Experts of a small language model: width 256.
Below are experts of layer 6 (counted from 0) of a mixture-of-experts language model. Rows are named router (the router's row for the expert), up (a neuron's input weights, with its number) and show model dimensions 0-255. Each number is 128 + 32 x the weight over its row's rms, rounded and kept within 0 to 255. Numbers have three digits each.
Before each expert's rows: a language model's description of what the expert responds to. This comes from a sample of Wikipedia text that the model never trained on.

# expert 12
Description: First capital letter or syllable of foreign proper names and places, often in lists or tables, such as E(rzgebirge), La Salle, A(ulnay).
router:099137145120122093097192088137163130137143101140139067104177111149139157192177083122149107085165074146151131209157153082098166128063147109160137130126102115120089117144137165133082152147080095089119150141100131104109157086086103103136113140112074153163102116164114134138193147083081153125186089086111110140087085156181163075175086126157150186070106145119084183095113097083114069169085093076132181126143096124144121135105167155166161133114164157095057122117126129163141073092152060163096122147115122136113112096104144086162174081160143124155055172160119091154069158130129201083093056190140096166078168112179149106112106100154142100104165131140126172167124131125132107100135140173147124119131115153136108127120118121133171141146108110143206139117131157118175102143146177
up1:196151124134110182128117098076120153159155043149114141120100122096160146098152140162124096136166158133129097103122168111102150112109142168161147110129196074151094132098091134160123154179156104099159127121118156159060070109154153124099125095080121110199166105161129151158087129197089095146125122094098105182117123100134096110177120157128121121177082122112149167132130130087102126189130079123196063117073096094170089100122103120143141161084112102178116122068129206121146086118166142152093136173078161125143193151143140197060113137155083117120125145121118124131132082107117149153111128103147112123119164071148042139125135140178122072073154154105195135082133062169144105139126164070127101117161130115109061108155159123119151137047143121165162158142162103108093080118129171
up2:088133128130139087146174100223172059096128117101154157153116182194115148139150130104120139122093122112175131119139124124134140133146160088063138071119109146137167127164111125166142155119165132143118123125163154134121136154118131151132111057136094123078088154105091136187169127062131172125105106192166096141137042157140192106099144118198150056113172101159081132162119115070117137138203121168049095156121119109133126170177135139168111086170133097163160148060153153080140115083117104154081153176135139103117124146144099113081131135170169191177095072197144140096143172183098114153123105090139137099101086126180144160090092169176146169107141120147156120127137133157141129122113135095132179124139140179109126169088118134154085144198125130053140205112114146120124130144147146
up3:127173130151126136099130154116154113123153102143102132143087179113099125124058083078132118151071175106107152148084114101105085128124086089156189163113150130151145194137177121125178088137174159132071117160177170167172105099181100129164153185117127115174157130165143092142090140143130082126140145144047153120081149193091174121108137115179056123173112142104111198116104146118147131129188155166076120150194126142091148103137147120106135129177153130124123137092136119156115122148185137165110138114153160090077123158104133144158166064151052071111129125150108140153119143172107147134142152126065109125144143116163160122166109114166055124192144096149091097130148072118137115159156088087161114126092091137094076071155109154053198075157132159109140108189107102162166140151063145
up4:126130155147116130127126153163146171103117112169135122101082076104139122111135115127066138044154157083159188161117135117184131141122122093133128103134149105164106081146133106197153108117121166094150174111100152170132164128130137143128154125131144124076133167099145145103149077095141133042086140134167112108154160112143137152149116188132126130074162124134097089102192161133125133121163139166122106130170072128123078149149183140131165121139155120099122149059076126080100135100113057160096158218137099102099147092134145117081076187188142177163119091180155102186137127115146110199089109094150158092057111108134161089109154168171117127136096101151172172175141140107157144124157168165141112116146138177130126130121148192137097172157053080086158140117072160094116169242133141
up5:194184151153181109135181133131149137106150133145106124163161124127114120120131078135154064117130192064153154134103144097071108196117170143195137182133086067104139120171110164102128118223124131106124121099138117106146098097105124137153166124137123127125130117152211141137089132126148127112090118157133052142095153131121097167092109115146147130119096169166108187126135121078125144164170194148149119099034126179136126100116143148145171136164157149224113103169141099113154150153154129131138133168130203162047149158115129130132183101106076153141084104160118153130151162137184122153074152125087100145116132120107133139087144110089044117138128118171153103091113110108098150089134126055089086102108177148149120073155174112082117056139143153096110156168064183134128142144106107
up6:146136158055185151108147138138101102113151184133153141121157105168101152130143156122128134107113118131115090163130164140156124160064122066120131146085170134089085093160105084159167178156129167147056199152167100125111113147152101117146149118168127131117125114182129120173157073081107165187137034084093116170152094101179131130122191147125111145117130103123101079143167135154088103134135100098174148177106174118146175118089056068148133124034151143091086154104059160152134139083056151136136108131130160086163134102178186098138157128097149147185113141090161143136117147141066204179076095110112147116104113116174179163119118134087077097093102132131117107141117112099132069141122154113146135149186106137130159189108123093128169135123134078120170127095185094115104079146150116
up7:136131100147112155109160152133122125148137087142129111112117178163125131145082068141128121124111075103147093165071157091053144151134079109162159128116097101155128162102124127113053155109101159162139090156076192132091129124190107075109147141075118130125130133144149125130165074114081135076112090145107079096100108126156179095090167115083122088127147174095128116131110115046173128111102127132168078129127167133143176174116103137118125139091158073150147118127118148185101099071141129159111162125145143133102132105092068119130111062165127166198104178060140135178128053187113171167178108184077104131153139155193171146134170146113126096075117148077195192128163109097126075172134126122135075146130133108157152192131123053113143184086093101139121157105084128125099179162134131
up8:139164146100078136075176130093120102090136139112166129139093178138124161128124158087049167153114109155161190170110119150143056145103112086172072159147122115155125144196131169138150189124154140127157188185074146103135100148104120119154105093165122104138137157184128128064141095107125120160132101111098119119175089144151183098134134155112164198108168126183127099157162096093140085142075095143065158128127101103145091130063139129113146202135168150119083080087173120087116140101129080174096149154163184108141062068112115135121103160092129122111107116170091107157134174181159161096092116151105175154151111145116127129076106146202183119104142096132190174104120116084158093092180129048161142131128140103179120111124192095140075094106154156109108083104141137117142097152109113

# expert 6
Description: Numbers, blank cells and first pieces of Balkan or Slavic names inside sports squad and results tables, such as Luka, Fredrikstad, 2–2.
router:087087116096074094114179094148146092132089127193117097150178146113099109145182062129133085139177119127159094114144122114133127143099156138111092135201082186067108101144154074145094114149134135159102150121122143092130175117046181122117118128115069197162115173147144122125168174082109167176102059115155172143126134101119123157184134169085069079146096108103122111096089158099075109128214130093104169158124086123072111140116174140135115101131088132159127166144114076087199162098109111177099136159089108186181111077167158159131131102100119155152113122158119174119100099163142149104167184145129070168124071121139146137122113137105142093088158088088138102132183194118156138112115163193117152107188149122161162146146164088138134101142109121105096130146152175173149119081117141
up1:141126094157107157051098132138091111147137122156128108128116120165119092138135105101167099125139117115124063046144148150101158143103072098104167128125141143127063115110157136108149131145186153084165091151136103128114156150178105150136138124184065175164148170099064218107131137123099126078061191097142125156121143180153124175131178132110103084105157125099145153161167171099123141082107090136048171134168072162109148102192140154127188095124129165142208075136155081092115148160119148112091190164157113075116113142123109144120151108134155122117082171140127165133157084152140120120113111128063109149055088097146148169101141189113107125157144096089097128133129178095137089153136090140126103131110122113159217188140188166199175138092135142154111159127146153097144133111073144
up2:178128148091170107124097099174112125105120153134180133105153108124131130114175148093123091123098100165161126151190126192095121134094146094150099117124144131180111109160113149093168166086176130156153111099136161167055087166117098145086135144078157141111158115110077101189115120166114131129114157180115103120150145086084206157182115095103151106156053118125157127107177094113117144119151107117105137125079106080130090194127124085149162202123123105134097165078139058115139087192154149161168143122122118122102127126121107079174103190156105116083080090145108062096082142148128099141140153132213146140137152120101049088144073141182146135101199070151134084192094163079139126172122120139097100164135134197170124109144112148066081138127119093118157131143108122139068075158120141
up3:101141125102158079133094148092152128121146088066117116132104171162130095134117195166163123126135128125148109179132133090143207102169153116096087071170078171144169106083087167120107129109158182079161139201138113133098096172124115137103165170140134131105127141172143129118115141147116091131120074125089109118117139118095164082146148134104094168136130143170161116163032102157057139132122156114108095127119105115139100198110129152129129053078110095105120147158144163141087142130147101130092131121086175092168139076133125129163069127105169090141180106192151079133145132131129154077140155110119104149146108124149114218091106158091177130135137127066203117108171148206195130117119079116061179162148182129156153177173111148113111077088168123146106132098060118095132168164106101
up4:081116107145135076142214136164101167139121113102129149074142070184121090138150100099154128175123090081097111115144136116061147148090119115135105119122115118114115179151154117129148114129126104115123059091106100142173097095183096100117087109107164137092107186180164096138122146163096144074155080101109096110140222214101082089124161050131117131085150153158093177145120131108165178144131140100109100150111109098111155181133114106143159135105170133208106141204120112113163052073117103129172144161115124181154178129157083156175140068121115133112136075136101156110171125105115126145114119141114102127123097149169113110080199175132141130093124059173086068135078208110114096188140113133179083139116127098107126171142162132155131084117108091112117136097117176134139150104156144
up5:146087095141155142110131143167100145095150179110139138122117182107110164119126112181173122157143119126123171098117102133114160106183175162148127156255083172113126154114141085157121151144091145107156122123121100158174172164099117131108137130128141143107096107122175165114168102138100099112076064117183140154103127168136157120121102155085167092110125100138184180175125081100086139155148097155084088108161137113159108178116165108148157160175145094152115177087119185150124182115174135129118172081143152129153158090174214107084184133097091166097216061153157146104125119114125136168145167138172080180147069158123113147170141206130142095082129209132155167134072139167138072062121124150119096187107124097116101124142144133150140125095133119134097119129150107168138169196128143
up6:165088091117135092153162143141130116120092142132116113105116123064076125129148126167173160104158157092076187161108065143114124148086124097125151164155091210113161127056147141149123107181161113166177133153144137101097155139129160091104103129172116140070124171059144159098188144152146157139139087118115123158102125101150101084145132063084041138177072105137103110105092136105142132170128106091099133091128138092114101168071140125124118117147118103128061164180166164034165122105141094089147141123182123144100070118135165150127169137157128130124151131162027128134113113105129183094096140105160133116165140117178174104091107108100110146127148170122114127151144092057165140145110169149112134192048107128123083076172100131060151127186164177116105153140104104139149097094129070
up7:128128131143140150122110154082192118095116165085128143193081143101137134117110153102142102133104111107186120090109111074170132123185131156153145117151157177112091145132082111089108048127108178074144158165119093124126183125095093100126170153145127126088149144088153129129125145088171154148126122154135204114169117135076144130161102176124106134110151195094147115098048071084132138064153176139109097154123147131140190102099177165121104085121139128087196116150123125162130178138122102096165150135131202120104060169104165116151176115149126113129139126155155130136123098153109064159166163103108147114062147135098135158084073152086122118137149161080209102079180202180179173146086147154134173140102092134090146120142062101137144154167120204126187168123149137143110119106154077
up8:119128091144156119130114228196161188093182161108164111134106114131116128145169145146098105143143142105143140089169149130130189189111115133105082114130102122139162096162185117094106129077083123135085109144092107138118141089113128150202127078120147121147187112095152046116138190135149132102125147110176159145147157148085132117145131147065150188183160172086203118104154181116112121127157191118125151135169105107117147139133193166168163190117075109123083133120139176095151109143118136129144146163109150152129106159119072075131158137108170166213187067089086118088113197071134175162123173176082102099150110149113097099123149161043150160155139090097122118151131182111143142096129114159116150136090072085140150125129184124143105112096135127126159158118142153157099194113116126

# expert 61
Description: First letter or first consonant cluster of a word, often a capital starting a heading, title or name, such as N in Nothing, B in Bottles.
router:133106172170090143136194146092084125197132147155089104108190086136143068166143189109080120131084095151157132135116127152094171108090081095126150145101137114116078172125094104155116153145127076155104090147118105062178121181143100071128100161175084185101049154118129125157151156095150144142134169178147134101151114141169157098092123121098130155108119092122075108099107123132133068093166129063111111129126102141092116164157089082124128123143172139184111104083130100127175145121113120143138177152145098134097099120195135137142072115136122157163124160091122165145126141150102058160108114107173136148093116066149086047125129150160129046142083171073157159127130087136111201182174166127151134070204171130126112168102166125124151124091131087098112133088111151103069166082155125
up1:163205121146091161122119138093123185149182114123098126145161202134209103132109120115085187159144154113082138096118146167146098130139113175125131182139171095138121122147152098114177147111086136092146119184141160131092085214156057131112095116122155134167175146121127131166145174138130099077144134098082107148114106132106097075169124069139164146110122153115149159100174119153145134100158098172196100134154171173107192080169127150103139084122157145111079122161172125099103082152130144071175163132089163141105145139128183191076142146083146037140146181095091176138139128077174171138160126087126183165068131089123126141123107077084153150141118151086123106121128130151179126153144169092126118115140143118118133185096109118088140082078184114149163123083153081092116185124114146
up2:166079136145164194156173063082137091140132152134143137174156112177145105129122135093121151100111125163161130148138176126112131095126129031173126161075090091109044100136071119141135157175106111094170144175132142114167128149133149126114098072138179123127108115135145121130138118081102190106084123107137112109092061125160125150101135135139015126173102170148113088190138072087139128153119129139138180155122147113148150146123084127067161124132142129132178128159203119097079189121150172114090154112159147063139125141097079109181162144145121155117081106115138103192151138112110104161146105106122086063156098117108135153171128124187067122163135103114102120189072097121115135162147149087107099147123122164135196145153115093120063096105175149165103125134165152196112104203125129
up3:118134145136206081105106163191127157095124164128111116078097101168145123149112104083099093101144146119160103119077133098168197095117119075085106071170155084112144072146102131193103120176038143133119126099110166132154119180138126112142110101099103113144099116132121213125101161098130173083130143088141163130123098184123130169108134097131103079149134130120130107148156125145114123106099165089129181118149090126142133079127171071165130174123147138087098161145123115109128094081160184216136180179149099112139127125145154063096128162162136148108119070128055086144117139181140137186100152074139069106182144068114151156130101109203157149127148100163117158111111149125180082074165085121090123164156136171116119100137162154136117075168076156059131078112117141094122117156153175
up4:121148149174103110149167072122085143104055138134118169093109177105158143119067131179066103182126136118099124065146179150115116157141120185054184115162166094084148148088145153135079076113083126167121166213174095126144130134149124089113199149188128119111140108088127120134152131125144115134142122103171107104143096082107137191138179168139114067122105133125162101116111191109088134071198173127180113088123141123117138131071109094159113106078187157163149170138173113179126194130122201167159122091153177102107096162119084111158067137099109154110169104104147161162105143145143116121090165132155094085138120131099148118144151202117126110132158066108161124155165146127164127118148137120131161135093103139038162141102162091114101130141116094156093120121136132200186111143142139
up5:222139166157158133156158186129108106129082095069105099140105142151150103082069167189108117112127112164144174154154089174150166148135147152129155107162112111153162152114192126124100176143128147100132202163143107155140124145112060118176131196141131134156110106081111135047113117185104121081110153158120146127163094102121137119108176126121137118090134192103130073072109123194142137071098106157115098074095143136081151079119127114175095142159052129129169127069130120161156126166140153124184127115134129124121101132173115104109120159097090103152087135062087115125115146077125130146087138131111111151156161047134136107114111190163187128091066188186149105099126119092079151119171116087153148146050121161086073113123115132078193127188159110129129150106099134155152122093110126
up6:174112119159125147089188148108167128078149173093126119157116097154161140111108094114147109111099146166152125081147161124129095105149117105162061113107137114149159092099139143129107146101140093084163091186109105104159105176095145132128161159155203124127164162153145182155078139123120085090174098065152103081068113193155090102168090177110126183126082105172119145170154153132131090105056096113151159157128135097140125137149172137108112119117146148113220111124114148116147172130125122080167058146137156147125126157111171183137125142137039133130074113111182153198139167216177124169105145157081143096113129118119085113188110110141210139182129074100159091125116142143132133084119076156103126197118094155164160128127160121084071116133095112125115098143177123175109070153147108
up7:170053128146149090125146096099114137109088183095117096135187134112135157125050139111209108195138144123133118135159075157114148177127090109075099062189158129103162114129119117141149152126129136110116080167089119152118143077143140160124092159127160162093132126111123081102119076142155120053149112132108102146102131109114111087120101169128134105165139122134136168107186140132156148144152106114073159105090055118157097159166154214143154112133140121136123094146082123160094108104097107139145156135106176178150082157111127060144164185123075129106152147157109069144148185097071096152193165068123143146135133142107134103152061126174127084058122192143162101145107175139143158131172162186098157124151180113193085123126106155092098144183135170174102126087131146068077091111142101
up8:175066138110140130134178088092092096152098144112114101135137174095139069132137069115110134182167165173074110089173138061130093140081119119100122141126132095085160152139144137124114115098118106082152136100135119113178107138117191154137090103130161096143130136147133133173088130116113126118111161104142147107130084141115112159124173219075122138144160117083188066145139226120184131117100113122197135119082130084128131118084087102145102068102255162111110148099148089128115096131139118115132120132109138072127117179129143120098122102095163093092106096129099125110163183128116092096121113087090078175172099080139195125153141081124121132165098131127106113122185135149127121119115100102170092122204080138131139128074118107178107129109069095153109158099121090172067105083087212